config.toml
num_hidden_layers = 13
hidden_size = 224
n_experts = 256
d_shared_expert = 64
router_score = "softmax"
balance_bias = false
router_bias = true
lr_router = 0.00106
norm = "layernorm"
learning_rate = 0.00144
max_grad_norm = 1.0
train_tokens = 508800000
Below are experts of layer 9 (counted from 0) of a mixture-of-experts language model. Rows are named router (the router's row for the expert), down (a neuron's output weights, with its number) and show model dimensions 0-223. Each number is 500 + 25 x the weight over its row's rms, rounded and kept within 0 to 999. Numbers have three digits each.
After each expert's rows: a language model's description of what the expert responds to. This comes from a sample of Wikipedia text that the model never trained on.

# expert 48
router:522499514499480510506524516478518500490521529531488474544485553475538475528500499512523515474525485560491535505462536538503531490476521470469497519549490455491491523470493495503485498488546509491526487462500484470505481489465472451498480528458509542500486497524502509512513511468534473472525461494524505521494497494487477497477502449506570491481515489449513514530511511517503478496495521500482525488468481460491541552491531510505515434442471457505536486512495474529485457540512463493516513528468499486510476553512526482514495481476513524516543478477483475545498507507474529542455524496537519497483548511517522488459489503470494473470495513515500470496456489501524517515512
down1:458476511465489528544542481515503502519505492503465456512509496523471481501489557494506475527484550421509506498447510508509486532522523487512506524425531506467466523531528495457471522521542509518500533500481509503483534493515525503507477501526509511509479509469467515488497508485495468525483500489491536508461489481556485471447476514481498474463494524519493509528523476491526542507592518524557509523517514494500535471521476511460517477516472486510513532479495516545521492494513522524482497504496507500484470487541512467447505527515509511502531459502505502510483524489506491506491490507483462457501498469500528547471466477450501478508504472546483462494509509500489464513496
down2:490478493514490556473502466464520494493504513502441501447516512515510499523473552496542505509524490446497511494513504514501469510523499504518512506469461509507506532539506507478500518505524515511508487489463516550466482496507511541484491500506502487494538462480485552506515520487537457562486465482505474484522521489544545473458527489538448508465506490486494517505489490485497496506616529530485510513488510528490500480488484481495518481520490543518521516519443472514517505448515454516497555517488513538486474481545491509448517510488501482469504477525472516512521502503514501481486478514519478474514483494512528536494466504487500495494493503506473484440501496466499455550479
down3:475471464489514546501503453471488499496503541511521499489496520524518479497513511501498491503483470485498542528529524478510513527505484538445521492441496521500514551499521522453492501523495483493515491487486492478520484523522475561511523480513550511497499518514496564501526435489518511577466468469454501500504503489491519481532483507489475524544487553492493525517528473449501481513540486512527476535441508475484511489504468505457564491548478506494542507521477500535483500480525488525497479504476489493495510458517518501471468520526498508499529483492480498538531460519456533473494513532500469488508486475468488471538484494475502485481471458495496493454506495493515498542479
down4:529468530509493515520507519510521520497521470474503519490503506515544513489519502507514502521502490519502502507550505497508520533522510500520493458497476505472527546460509472473506545515503486497510491477493516542484479474474519514465492484522486479475518478457489545510498545493465492546562491525517460497480512524545545468500518472532481508519484471450478486472480489451497491500601511528485479477532495514511508489508496522504508452477492537518540520540495506501471512454520464499436526512491543527450507477507488488495489477487478482484471499523489515499479503497537486483473454480478499480520478477543504537506485523507513538514546500533479454507488473482552453490463
down5:516451457540527485492493516466504500488486525531516494516534502465469432481511486482510482487486529470508485495473471507484476455537482504544499502550545492485504463547492528511509492495506472503533501525463485545522516495540542507539510516464538492465454488510493478504517531543495505494466527482534492483529532482512486542501505488529480447461490482521498517475489498513498524501534514409497518501554511521530470472488513530482492520481470472491483518469510503490477494510497527503550511452509502531526511502522524498492493471488465496485480513504514514466490519447519448490476463553497488523511482514505503556521491487510505514501490472530506474517558474512532500493486
down6:521492516462482528484497471512484484452513490477489495533469504467545510532505516445463506520508500481502511505478506494484520538506497507540497489472504497487502484496497497491486469492504506507480539462540508487477502496496493472497477460524523494534484582466472498560539511502448486503469511492511477532477506534506494508446504503540477532490486516477479507482539522465486517529564507478504525480529494542508499478535503474528518462539472507492524518497534460472513494500506502517489489464506490513515491489523491516505485503476510501477496482559535498490502536487532507437497462519486488528521495477499535543543464538488485467485573492507484410524502488488534498472489
It responds to: Determiners starting clauses. Determiners and possessives at clause or sentence starts after commas or periods, such as the population, his wife, The original, Its.

# expert 13
router:534514484545436508484491481511532521516529498523504521521511522518511486518491515492542466502510499528513546525457526516491498535486481514508500510513524480481490530478463544501488570477526482437475488474516530460522506506515493485449467534488488519539474518492492535523506489463524486462509495526518523471501508529466495490452480483516556476552505461491562532522501499523518457502490528495488501558446489479502521531485512523500496501486497475497505493508500476510475514529542486511501514527493504515527477496503498467521481447498531520496483497507484457509508482547507508486461479509499515469468523460521509498478502530484492503467454524565504518452503496472553496539498
down1:491492513504559456505514495518509485515504479499540513496548535539530483466484491475558521532486500481516474537492492525447515547546480539525473506512496492507494494529490506488496521464495461477523501502498535519489488487558487537528537483505484462479506473485497503484445555490564541459504518510506544485495601501513525493508479481480451513519489466456480474481534496502454526557472440443512500454467478478520501509475487537533516497532481470462509501523490477497462489500500493507482486485488468488515520472508510502519516517507519482494487541488521491506488506501490480470483485511496503503500452505518519471503533471508500510498505502498512475479463494509502496485512
down2:511554446484462487505479471481509506425505465511443497497483502494549493485515512474535522509479520474490514527518541520493511530535471506546510488493484507562500567490525521514500532506482511487504504435494555473502503515556484489510526503521467533550514497440481558479476531457487497491501494526502515531488522490520500501493473527460523513451510469485464509500484508511498495534529509457489510494499480490493504518522516525502497509531482496544510515482512511495474490515497464519490489492458468481523470550496516522518501475498509506453500541456490497517467464483488505527486490492458485490546506475506538467516509512516506444498481535497500451493485495502511488542493
down3:515511500492525446518524485509504500495548474481506526438498503488528502524489497536518472505518486492511506509499547470521527511510498528534475494465481515508520476520518504487498490465502490524456498497500487481516464574550467488452515501488479514530521461504468566507492521467492491532520542518538506473492516505465489495479470498471495518507489499555466537519552479507435506531530520478485527488514492507482487495511510473513518456509524479535509492528513494513468480466489478551516510493507517478516503509509500490492519492494489511452485524455536489538499461505474524465515499463447503495540537440460507515478501502505506450505508527535479514458473462559476483502500
down4:476507466494522506499517486469532520515525509522505508485514483512516512479492541498559530533475518516459485499508486518511514498510482508532493513488483527498498508548494501476483512502547523537505489495500482513518482505575490484481474474504500482535515479496494522467440544479493493483482499505511577526521535470492496498513520508492488512505447511494482506478509483476470425497515464512486516481448525478512475501512524483482544509558495489437497501488480478505472506521505506489495524502485499468525495496492452416469525490501519539486461497451560480499481467493499460446540479523458532524495478506490525481478502490518483497518478533539527473503510469490514542535527
down5:504533521516512531498511523534543527461531478490521528498518489514494469490501474499506471477487516473491539498476507469489524474495535461507484510470509418524516393519506505486494559499516504496494512521510488468527497530480468483439501489496517511493486530497511476516486499515479498509524511574507523473509500497470502530482468484508479537514505479495493498499504464490463514540498535496512516485463489481516452480503484505484506486507531529500449469550506506527529484476489492526533501472519531493561492484477540513473505489488512540474471494455504476527503521463547480491492523527460516469488521492501509552551500533470512528470504531495473545458494486505492510503509
down6:458518519532490545508530512535514524491509475498545525487480537518533471481501475520497485489476530519515521497473503465527514478485544489493437497444500458537464441509515495451459553505487492468475515510502491478576499515463453472464522501478477519504490539491520475517483501496488510500501504547539520492524505540498522537506504469550472512492499495507469512500531492499455497492527496513489518491458492491488460487498483488481504499489523528523489496539477537550510495460503514512541513502516543457535493482478490508468488490476519531457452483468499486542491509492508492502529518523495555460531521507500493554501467513471525492491510523512462543475518481492491513503506
It responds to: Digits inside numbers. Single digits within longer numbers, after a comma or decimal point in population tables, measurements and statistics, e.g. 123,851 and 0.5302.

# expert 56
router:560467464549483502471541518504528529510516510507473515509492533499515500527499529499514470486536502529500538503469505509537547493504512505456482529523495476471494483497439511499500547455502474460530489482460479467482522475531495493480446502490473535520485505488494517508500497491525472453554493501496504509492465526431462509484479476496550472546502500511554554499527506533514463477475513451505510563475477476500485498494511558507523518473520465529504495522503483520467509537530493478562515516520505476496528492536530471487434479482516512467503463508478466509481486520517495503472510484539528496488525499495512494501505498531477508487477511532501480494492484482520516498506
down1:521495501519528467456476488532465490527548481486549523547545543512500517488485504515515443499455490487499507511484539512451495518532461551532514506527511490506443499528478501495513525461532487483483476524459516516539524512494455498451510519477518469488504502455500519528486492497522493483493526507561485495492481513432488534529505500499503514531502500516503497530525476485463551563489522526484477516473491476520508497452482538491524508472499506481478517462525533505468488504476485507516504495488500475521513468501518525489515510487498504466513487494488466513450489511512498479494456480526511500481459479500534520531536504476482498454473542564484534509524485501444511493494
down2:511532501536526499453516464561514471501534478489510558465513503511507535524447478540530465469505505528494531518438494507463543554516436566524508492454511489504493517493478527520485505470495477470481480513494512506509488485507489493432496508504500467519506495457517473479508516477507518488500518503521514478444527480479503521491495480495522510564504464508497518534516475498492529545484479502504495491499512502527523513520471484487509480519468509515506466533516498496497486496530456514463466525479472476522492442532514533500517493529492531500502505478526482508474474497471524467500529470490496503497508473495554532549487487460478521478487503535457530501475516510478460522530
down3:511508474526480491471497518470494478523501500486511516550486498489503539506516410540466542508504463512475536519499480486538524505456525485495471498503520469490469471500482514482522510481499517491488496487478510480506540481490472481491490484508470492530466514547506522475469487507526501513496558497461506513504507520518501482508468501524510471515503534512519532540514497500533501490509483475507487510498510467486478533460474476491475482522515481507515469559546510499488508467544491483473487467502468513494474488509462508477521477499534444518507501508480525532481527496479503499485529503514512529558557478477475438550476491466465547500515446463512526486496583514544492534494
down4:491518479497516494481478519480497496521470516493488488485504530466520485497488498522479490500467498499500518553504520443518520542521492509545477503543491466527462511530490501528526487509501460514520466512463479474500506510477487504528505440470515441452524507522503511455533469541511516494467523542552496472511508511528516514463486484543514507482512515484503501500546493506508508521483510513521512482486492469504498510555425477462465532498513473455516521469510515467486466481513519491503495456549458488519482484494480506529514517491521503493449510473498492517495510546488519492487467473551504540522522519507470476556491510482481512443504521491524540545501517550461521468527
down5:486512459515527529504447514506490493498477530553500454507467472504508480469532524459493539516501529510508507477508510508497497517473516473546505471511545509515462439477494519489507488485445481467511495489465494481489519494535519498500491507486482477530527461523508525486481517494483493490507521548493532452511531545513479510475492465511558489511480481524477566470541487499525537520463516439469523516478538476503471486500526478488508505536525491440466531476486471523511498501520475500509525471511485496506520501480497472497524449510518549553510491457504510519504502477499524479531480507524519540500527466503485518477484482462437508504497469481516496498515490550545523507525
down6:489507496505529465465531505535520488464473462491502502495465495459512561485501454465502526496479524480501524538482514491505495544508506545534456522478505496534440547484476516561507499475491509490477460532474566435511488488496518459489534499516476476525508523504496493500472501510499514509533530518534510471469548489493531483492483490500536503551513490542502523502515470498556541547465478488493504479477519505510456500481470467523522500467506494493498481505505471475484495488528455534474488472494513514503500517478451533485505501523496506518479513507493498530472496504466537469496496452494457483507526490555479490530488502483484522494519523499524528470514556533462513485487
It responds to: Digits after decimal points. Single digit or digit-pair pieces following a decimal point, degree sign or slash in coordinates, percentages, versions and measurements, e.g. 62.83%, 1.4.

# expert 7
router:505527453538447512448532543494493516496497494517458483572491532480507484517502495488523482491492487509494521518461499477535542487499512473473477498571476470465478525494443567517510546458535489463502515443429519460523506478519467458481487539485450505513509503453487540532504510502541489470534492487517518485494522529428480493473511508511519515513498510477549505517498511530523509487473534463460530536512482491482525496488507513514520517497507473534502476494478486512501503531527483498543511513495510545499508505531529492504436486481470505499499498516497489505520488518505495508508490484492497480482515486492518487510486504490494466445469504510507472508483484475523527514521
down0:516487517537521522546512539501528485484454486459459487460497530494519488524482487451483511548522498519516499498504512453519493521535498483519479499511518472518537449477508517481507460500470508508488470548501540529467482483467456519501511461496484519516543499503502517517493508520464468497464550479516487510520450546522505507450529489568490459493516499517487539493506476503527483507493512465519552515450489473486487536512429505497499518476502511475487506535475470510493477489540498491487532480492539509467477477510542522480503497468514510473506485490422540484507519505501497541460519511520465506507509496534493495490522491489474485484528515483509558492502508543503472514484
down1:512545499516504517515529491486540506474504500464509512443486534539484498488476507501488524504489506491544500483521492471494503495501499529498506493509502476502510450513519504489462487496493471468480473551497499527503499532505507557493528477543518491504493475519498516483522507502490476528502545504455482501528450485491511492449535511527521479495509520547526553523509470517528514481544487478503514479381496496505494558513482486507493512487507499483423487486536485517482493498534474496485488488516509488474511445514535531492460450505534499515481464468464540489470494504515508476483495480519505492491535503529496482521536468501432527483518465504535536525475521527519477506514
down2:522481505535482495481466531464504529522519482539490525494497471536474486503492498484480517465486537490534480468481489470529506495556474509522484551541535499504493484464516478501480503525493501458464505480446509485524478507508474514474475495514494516515501476541494534472547454567480492470510511492506462497488481501501523523475506522510514463495525525538525519461534474467498524533446518471501519479446499473538475519522495489482528526502497510509460489508530501515464492488556531506524469505528523497464553471523503555475480478507506502501529469511460518553492542455528500512518476506480471482526534529511476497515514474471472490507526524471519497498495480526530463461511
down3:499489495524495471497490504500489508507481513535496509488483480525488508489500551495507465493493530518510514474446505488488515480489460541537498577509532499514541497492492488484526501501486510533445503502501516504466508507515458506479497495482552490520487464481509515488476490515492503445526507504548475492447496494495520502491516501505507481511493487513502526394554461479500488474496511501559499528501480491512470511585539513499504546484490520512417468482483499496500552534539498498527492524468475502476517480512512487482554480503491477484543510511500517523516534461502543494493474504475520482478495506459529510472487486500484470483500539503468475490495492559515496468519
down4:514456501517480509475478506530477503527490501526507525513487479557477522497482540489486526477484518516515495483468493489499519465544443535514503545528531506510556510494486463477473495539473519532481496504481535493505498543500456491488474473513537506482491467476502521481513497524487532489518525482536475476459491502488546515496529490489495484511470512538525507397523485499517486519474520458552530480481495482540452488555516493497526505493503509499453494495480482495504537481534537485522477522473510520484522476523518499480535490505494480501553517514500512498505492478516502519506487484456486457484477524494539485463453495479537514464496567470515482488509476561521501486499
down5:527498462529517488521459507484513503556476489494516495464511499493541466505503477476539522535467536506546485520530489527486483548523517514515495458469513530516525535503517488501474533483465505519465484506484532495546466453469490517505479495512511462509476496484483429497509452539478476491411509501463495536537508541506490519491493490578496521477488512451504495504510522499511493543455533502503491509480477529512498521482501478495524547481499498485487476532503521501519493458557502493510532460491530480480502465494505522499526487502482511509480479503435497465503528507438486510513536495453501535520526525510501508538518503501508492532525509507516511511489521523500532513479
It responds to: Coordinate and table numbers. Whole-number tokens after a pipe or symbol, mainly minutes and seconds in coordinates, plus table scores, ranks and track numbers, e.g. 26″, 49″.

# expert 49
router:506471462518475526477483501462524518494481512520489469549451542477541492525478513490521474491503514529513523511469534530534536509479531500474501550506476485509484517467483520534484482482527478491537478471491515484507491484481491472519478501449495523513503509491497511520518514457530485476477480473511499510475499518474490478481506463507524506472521471460530509524502516542543478528502517506478507497467445486502539552491538530546517439474506507533541493512505457496491493519492472502538499501474512514497460545528532482474471501489546507466554464510483482547544497484462547538481508499525516493496525495504505479440457534487502478488489526509500460520465454474521514521507
down0:508502526485501502517486499508498489522486533460503505500499494481474531466495512488488514524518487483464498484534520517508536507491489518527506524505480491502508445494525502435493364528492496513502502501548486486505486514498489500482517493454545518486529468508475500506501538476540503475473465531509477553455491508521491447475482508503469474515521511496498506480516528519500468485519474550495578524497526558489514509542509474473467513503439511489524504514520509536491505483474503508512531537509500489452493512509522489516438501512488518501516510492454486511494529530510507534467509494459469491486535492514528519495518483514425494485495537482499507518503480504458490496499
down1:509524492475470483489510562505493473527484492514482521532513518508432468495504444485541481516534517479481525536506460505485514503488518476492500510475480478512531512520476484514519480495558486524482512526513510515476453463477511513518496494498459500533520507420546528491439504519488496522492501505544501489549457534446524506542486514529462504457522490519516472511497498493490494440549525496510479495529475533526523528501485514471531499523511518523493510505495460495493510503545488481499565487520528512509476471520514485490496501472493476525491532500476495546479525516527476500479501512487433466517450473506500477495471519510458485494473474514464511516525490505481503540520
down2:477464545529494518536505514467475492495554524490541475519506480470475478478472500508497498494467474521464504478515493490521520518512490481491503489477505496469479358515476511459509410500511479511533509455527501535510503489497495512513502507503511544485462506507482502506492501480498506504472507471494482529472502493500535460457507493542433531511494510520523533525506501469532505504519483503473494528527475515538474507497507513533474506514497507520516508510471495541481489505500535510546495486500488523450491482512511499490457513494530498497545491516473526471514482519522481517481536488511472527448491480553511562479495489505508490507556498478483503506485514526499487531478
down3:473466579497529455509496498480473472519490508485539446506501498474483482492478500508482506503504492493483522504516514476502512493485477509531483506459516521467472374537508497439511367510506475495505494504509489536507510504501512525507480500488514515494449488486512508510524501484536508464482496487492487507498521498484502495480492486498465535531500529489550527479501507498492501491535468516510553514540479532523512508519493488499469509484484526497528515519469503552494507487467505520524497519485503540478488482503501507504463497491539488487519473528433527519488509516516526503488533485544458485456494485509505547504492478517493499490539484465519520513508483512502507511514
down4:456486507462518538520483505469473472526493511470515474499500497465471468504498516503495512490489496489476523500574521493506511494506521514495518493494508523463481428497496518492531394510548454514529521472537508518518479486526503516473481514531524518489469484522492488526507474479530470486449476502494456529455500489492508486461484480511488522519540512499533520540489514454489479477546464509487577506514475506499488484496513490510479523491488500509526516530490479521512530522469479549532493496507490521491506478565499502484440491519530494488532491512458537517497491539539485496505514508507485489489514493526537532488461467496429482512533525479499499474502490502509518500480
down5:507471569530515482546527471480481486509504534485530528522504482490510517462483488476480510499510490540483515504503478504494521476519450490526483537481504501485485413492502508459506372499484530486513491483529524486534510507524502496517534504484543504496494496500487502503524513486500503501457489504518467519482515505498503516453507497532486501543522532512521525552506475443473541478534461521486518523511507516532500476526515509496453483525462489491516511524501498539486481471486509505533499515488506494441496509516502483501438520494472503517529484524456517465542515493518505502474535486477454525445482480521488539499495489498473509505515518485457511526477496505479493506468
It responds to: Sentence-level determiners. The, its, his, their and whose starting noun phrases, often capitalized at sentence start or after and/of, e.g. its setlist, its suburbs.

# expert 35
router:501483513533476542480521525495533487503508540498518492519495495462540496496479506493521474471548526528512529517490512532500534540513492487475510490481501468450500507478469479549459521500502467484531459467521514487520467482482509489480486487507517504459497532505502490489493491487490505483496489489514499533478490525514485490503506485552539506529493500504514517493528497498505469471447551491453454510458515496457468507494546514540514507508465510525494492522483464492512437543522505434527509501487539521451477516487515491548466516485521510452486497523500460496510485525499516501460490423532537463505494466533497506483462512479511488472464546538496497503497517467505561489540
down0:490472462505511517450473478504478550517540488515535504520526491500475481503522521491518502493498512507492469507511493471511555496536529442545495518512485516463474446496498510472539426468478463547488550526495517508451520496489479491466424471462507441519437526524490521456504545491510493499485509505506513511497500462494533472506481530490466497531534488495527561524482494492502470486503470534487499513492486492519503490509487525494504514529497443511499515474459488505524474489528556544502521508540450517529489474506501512495499504496529511537510491520536490522497487515491487502575487507473496515517497491497513495545504499482488528480528490494497513463489482479511476511507
down1:507566482489483492493522497504479507512507455560492462482500503485468494471494471524485481498446535512518488461524528534500496424519514506474518571504506526502500494505470512514500499476498493531474492496518500545484497512521524516535498464484495481520498510538476507481528532470501494529525504479475487504509528461471470483527490565501479524539509480483483492546476503476481477511523474500511468494476524516475471476497482509499530531476472513527476502458481492483527480514517477512501572534476513465495519502481519522511447444500502501479508510518491487517540498525458514549527495469511560480514448498493454492471494512498515522521503541505491555495510507429522491502500
down2:503496542505467523515527484475461514488479484504504504477436483531540496489494477485509496508517504521504485553502520547466496535504483534517521471474512491553510550494483535519487539518555521477516416467499513484488451525517483503547536517507498514474470495504501500530496498492462524486517471519488485488509461524516466477474432451509524459490491499491497482496534532507512494516520498496472525465498525473481532542481497484531517536516551527485507494496520500504466502508484451523483496482449515526481546514455512537505504465524517516481528483493462507503524484517514499516458534470512497532521517516497470507483473488482507505489445525490495471515474568490484482493478
down3:532481499469525481502501503536505556509518517502509506503523482485448521462530561527519488468480499541493489501488504453492531506505500490506520505457495524464498476522470499536532482506510517530501490491510498507482527490516472474497433485489533509484445538500518526462521491520508493523485527534480516511509561480499492522530518530520504516523487473485517503503477475468477494482470451534504465524507489461518516495510491507490496484472499485514510532484442466485513451542550523541509498490516470480528496498491492533522497498491483524550506451517504479493499514525496449483560444459459528521517461509494509460517492515495515503417516479467512525474510492502501448504504
down4:460560514500493528530524513495480498482454504475515511518482484522507471488477494514532474493498532518507557511537482488474497492586511496474519500515506480515508510496490520491490500461516463468475513535522460492499522484518494524484519509483503500489524498497520476452474511487461477472513551495440501495487527488482452480504474465500514488521520524472495509529490488532524497499532486488489512456504514506493543455495520503516487503484474471540516468463501491461524491496524502465464498485519500544497493501521497474496428496466509473483513530472512471487522484520510496529498522496553470473525494452538501511567472534530515484574484519547503492444536475497469526505520
down5:519533507485496500474462493496456515511486469521499511509530493458471487480539551494504514510483486481569465481533497503521510454496499514505508526482530529518538520515464527501483504502504495522504496480532492512471481533499496517519498479491476490545513482526487514452486507527532498507530489490480503574514486500501530502526480538455501557530486501427467460527500496485431478524478498501525482522491518488488454471463480519464537504476486501513519517472472502473525475530496472471485511520525524493474465539491499531491467486515524516527477499433520491501530530504499507530554504496469529518496434506463503487463535540509475506506507513528485535514475479469487493470472
It responds to: Sports league terms. Final word of sports competition, league, team or venue names, such as Super Bowl, World Cup, NCAA Division, Zimmerman Field.

# expert 23
router:531500443525481508486497526469512498513499549500504498522503534485503494509514557475532475487510514514512487490486502532498516503518522486471499507506509463436506506477442516526482531482511481480522469472494501506505471467494517519486480509459502523465503514509445507494496525476491481480523456495526520528502492491500475521476501491563510462550499491483540492520543500503506499480440525483486495527470526467491489497490516533524514472489432474483494501540500479515488444530524484482499512506502518498489486515538537433539483476524480543502502508530512440499558477492516473533497502479565521473511487491509493472498484540512485515491442520500552468487494493467512531536537
down0:465499497500518498488511526446457552474527502496541455497497488482505461495503500481556465469512527547533530539487493520505499540540515517517483482464515514478513490498525484498436548498484480527514510524512510539506551531477520494453490493516486456489532477501491455471478547490478490449509511501501448532483507512502552529495470510477518480512511508510454548490507478523504452508504478470517491495487513510501495490498480506464506490491485511550499431530500477502493512484516519488509476518524498505526513511526490561514499520437506455488487496464486504543538531475508510499513439496474505465486482541518478492521512509487527541534507475505471487480481495500519470520519
down1:515498474509536509466485493496521518534553451515492450512499517527488519499492515510514538468491492523461451500488471487521498445515478485497469500518467493515473505525468487514523544475504556510538460463511513516488438515512479516511490511509446529498515502449513471543479523509517486522452514490528506485527532484478526465506517507551488490472518502469518479482504502516490506448493497485509548457470504513529472516554490493512514498487475446518507483503530490491483532517508498507508538529474480486513562512498494540511486485458538519486542502509515500495490475453511458504534525443554477484486519496527513488496526501561515510498541491471523479458506486489474505510497
down2:455509491478547498518500469472532480510556522536491491477501481496529517461496501529486503523499528461492498512516531504500466517515480534493521516488463501546463492511465502445462510503497517507530546481539518437510522509526509506493530512505489462509527512503496528519521477496506532538518507497515530506526503547518521519432487470478498524477478535439494512490480474495523507539471510563482440553459489515500488481480506454439511508549544495477499527502503495525490520511493543493450528498546462476526497502465484533497469495498515491485481496513469515456508514496474491448479514493482466513512489492516493476477476513481508509481507482516468537525487489483473536495482
down3:484544492495533495513485481513508506505508503518478492479515437492522473526480526544476522467512500535511470528517549485496480522447458533525480518493443502565481549493468519488452560496480541535502508504521496455496497457494514525487568481446480517518510507490462518506443482488513549493506507481496527514495502518495516519474509480503458513510497508483470490522475501488499498527471479519463519517523490532509496502529455498468518517531513517519508486491491454531508526505490502525453531476483472457515523471505493482502473528539528497521511468493509512474511514538458456446494520482482499517480485495496512538493506525496509507511490498527476553481458526495454520496459
down4:551561503479485430509489537528535519559488518505476502524536501488511464477485529519484523478479511547504503477481489504464462487477510490451493501525492464503521505482418504514486588525514511481486529492541480532546511471519509499483521496467546510504522473467473490520492486503498511496487496507481538464508502556506508512482468505485492500520530536491498485505497505498524517491473467514487505494533519527507470485497479545477475541532528471481427457538505516520492498496490494498484531502493490527505504486489490489473451491541480491521510490505521532475494518493490456452496459468496516509499502527449490525519511495500455514511443482498475526489488529491512512522495
down5:456512486499505513505498521479474552458515469515508435510520494482506515509493508488545495449474530546518516527477485527513481539526491493539479497463503540480530483494540484474426534488483468522508513509514500551491560554454514534496479506521484451474520502508491481495459532473507487472492497489498478511479508519479534543517520532513507475500494509519471528502494453503502475525514479496500512495505520539487498475536486519483510501473468500576512462531471448485502499484514521484500483529493489512555513507495496551491504526434525480484514511473496526531527516475504489516508456484495520434497486531526480476517515484505518503508479496445456485480495504496520491496491
It responds to: Country and institution names. Final word of country, university, school, county or award names, often after of or in, such as Great Britain, Columbia University.

# expert 55
router:509480466502496535499527513459511508511491527508489431520474508465550491498480526459494497476520492528493526484495486533507530518477517487494495509534508491489469522475487495510459513504510490460499475450525499475504460488499458463496489522480490512530480551486475511513495503504528497478519468431512526549504493518484497483498520488529530504486563498446516544537540505521527493493498499500470525490499474483471512542500524497530504492470465475516536480522502488515482499561496471513527493486488537506494471556503534488498470486515549536451540473507439508522530489509455520528472554485528537486492505484518501473454439489474488477496496541513511499491475478482496516509531
down1:489473511485457517469489480540560555520507483498509524486489501468467495526445516518505485499516487512519500506527551495496474513531540485522492488539484467529510528505504504470479461520492494505536508516480492513524498513467471516477477526545506455517510459464494521451467507486497469508545521523474559495524497515542532501473491509507506512494434513500484502470550498499476474499465512488490557546502530518524509469486476513470495510542514476488478492483523475488532553525503491459494533473474487508513513536519474456520489488504466507511476506536462540478507504486522503509478491485500506494482498493523509492542511512469499454457454474500519530423514538482535492497494
down2:489469517490527514515499512549513448552496455478459465486504489513506504510527489483484533487489506443506447557464478494484517516524502483484489545519535461473507455464477513518499459502443508487520512478517494479470502503479517470477520528505481547494492490521489490477505457492509495471487499560537494548521501469463480501505496514537466496491480482524559491478536479481509500505526465479533515504550449519533527524510521571526452520467506482514523523512486491475455516510487509504513476523499497498486537536503490496492454469517535523511515519464493499519492518433517488489514486528472492454511492498500488506511516509525458519504501493474491489495474498547482504515538
down3:489503530498543502488525519498501526539472486506471553540508476503505462455473506493455507527510492516492493473573533478497520512483528442471515486502482490538495506481530549520516470507503506535539480532495529453524500481480477535521504483461488494520546474489488506516526473537462527494475510482462513533487491500511516452480560477524582502490461528510487521492535538503464470499464517508488525462469519490499516497474467502519516527483503489548516469471470479512487469509458506485503497508549471522476481508465519483506499512494454490530497533535485490474483481480516545484478490489510518501515546491514495496517491503460483525481508529488493473483544475472469476529500
down4:503504495479465522491516486467526509519474523492530507469478491482527495487503495467536522482545482529548516514499492498510541483554507492483475498537490505523518500508483519497521452478544513529527527480483479522518516487481499499521525483488487481526457535500492489468517560520480440494471559524456490507510491499527496499523450503479480467449482540523481524496475485460479475500499529500551547545467538493493483436526511482456523506516490500501479507502500559480508513512515500483498453467464504486503478483489451492516501501534438490489453522479509546485505470511525444512508500482524505536508514485496509495531512493507509452485520480501503507469534544536507464524478
down5:501544495502492534490484495490489443486494511444529503513520515484470494480506523496548495522468469487520506502481438484492503506519530550484525497517498487466473478499471457508516449500508538501524506503509471513514503497489457496516506521491505535536459532519479512466463497517473503530470512504517521496517486483461491497505494532531493507503470476472477472492506512534496449472497477505523524498532536507524515494491485514504499544543529494473437491519528515519506465488516511468495516482575493442498502543499497499496484476548480490477479459522529520505560560497506478542484508449474455546471523547474515486498508512507442512446498512520484504520478528513498484502522
down6:500514514520469486452500448516517516514513540505514462490520497477507514495507519488484521504530466525484496462508492491479506471504520459491499453502488502520509526528470461530535488524514482522523493451505491481459508443529499511482516477520504491539504552548526484480481485524528492522490488467457488518514497525473502468466443534455515497480524505503568538546476494459504491488522465483501548501471466480490519454504529507473482493490506504544509497500479476511514525504529473474496475462501506523526497510536501503474480519491530497496525547507493522529536485522509506428535490498516526499477481547483498521481498509510429481542530534528452507502455509488504460501530
It responds to: The after prepositions. The, his or their after in, of, during, or finished/started, before words like season, tournament, first, e.g. finished the 2023 season.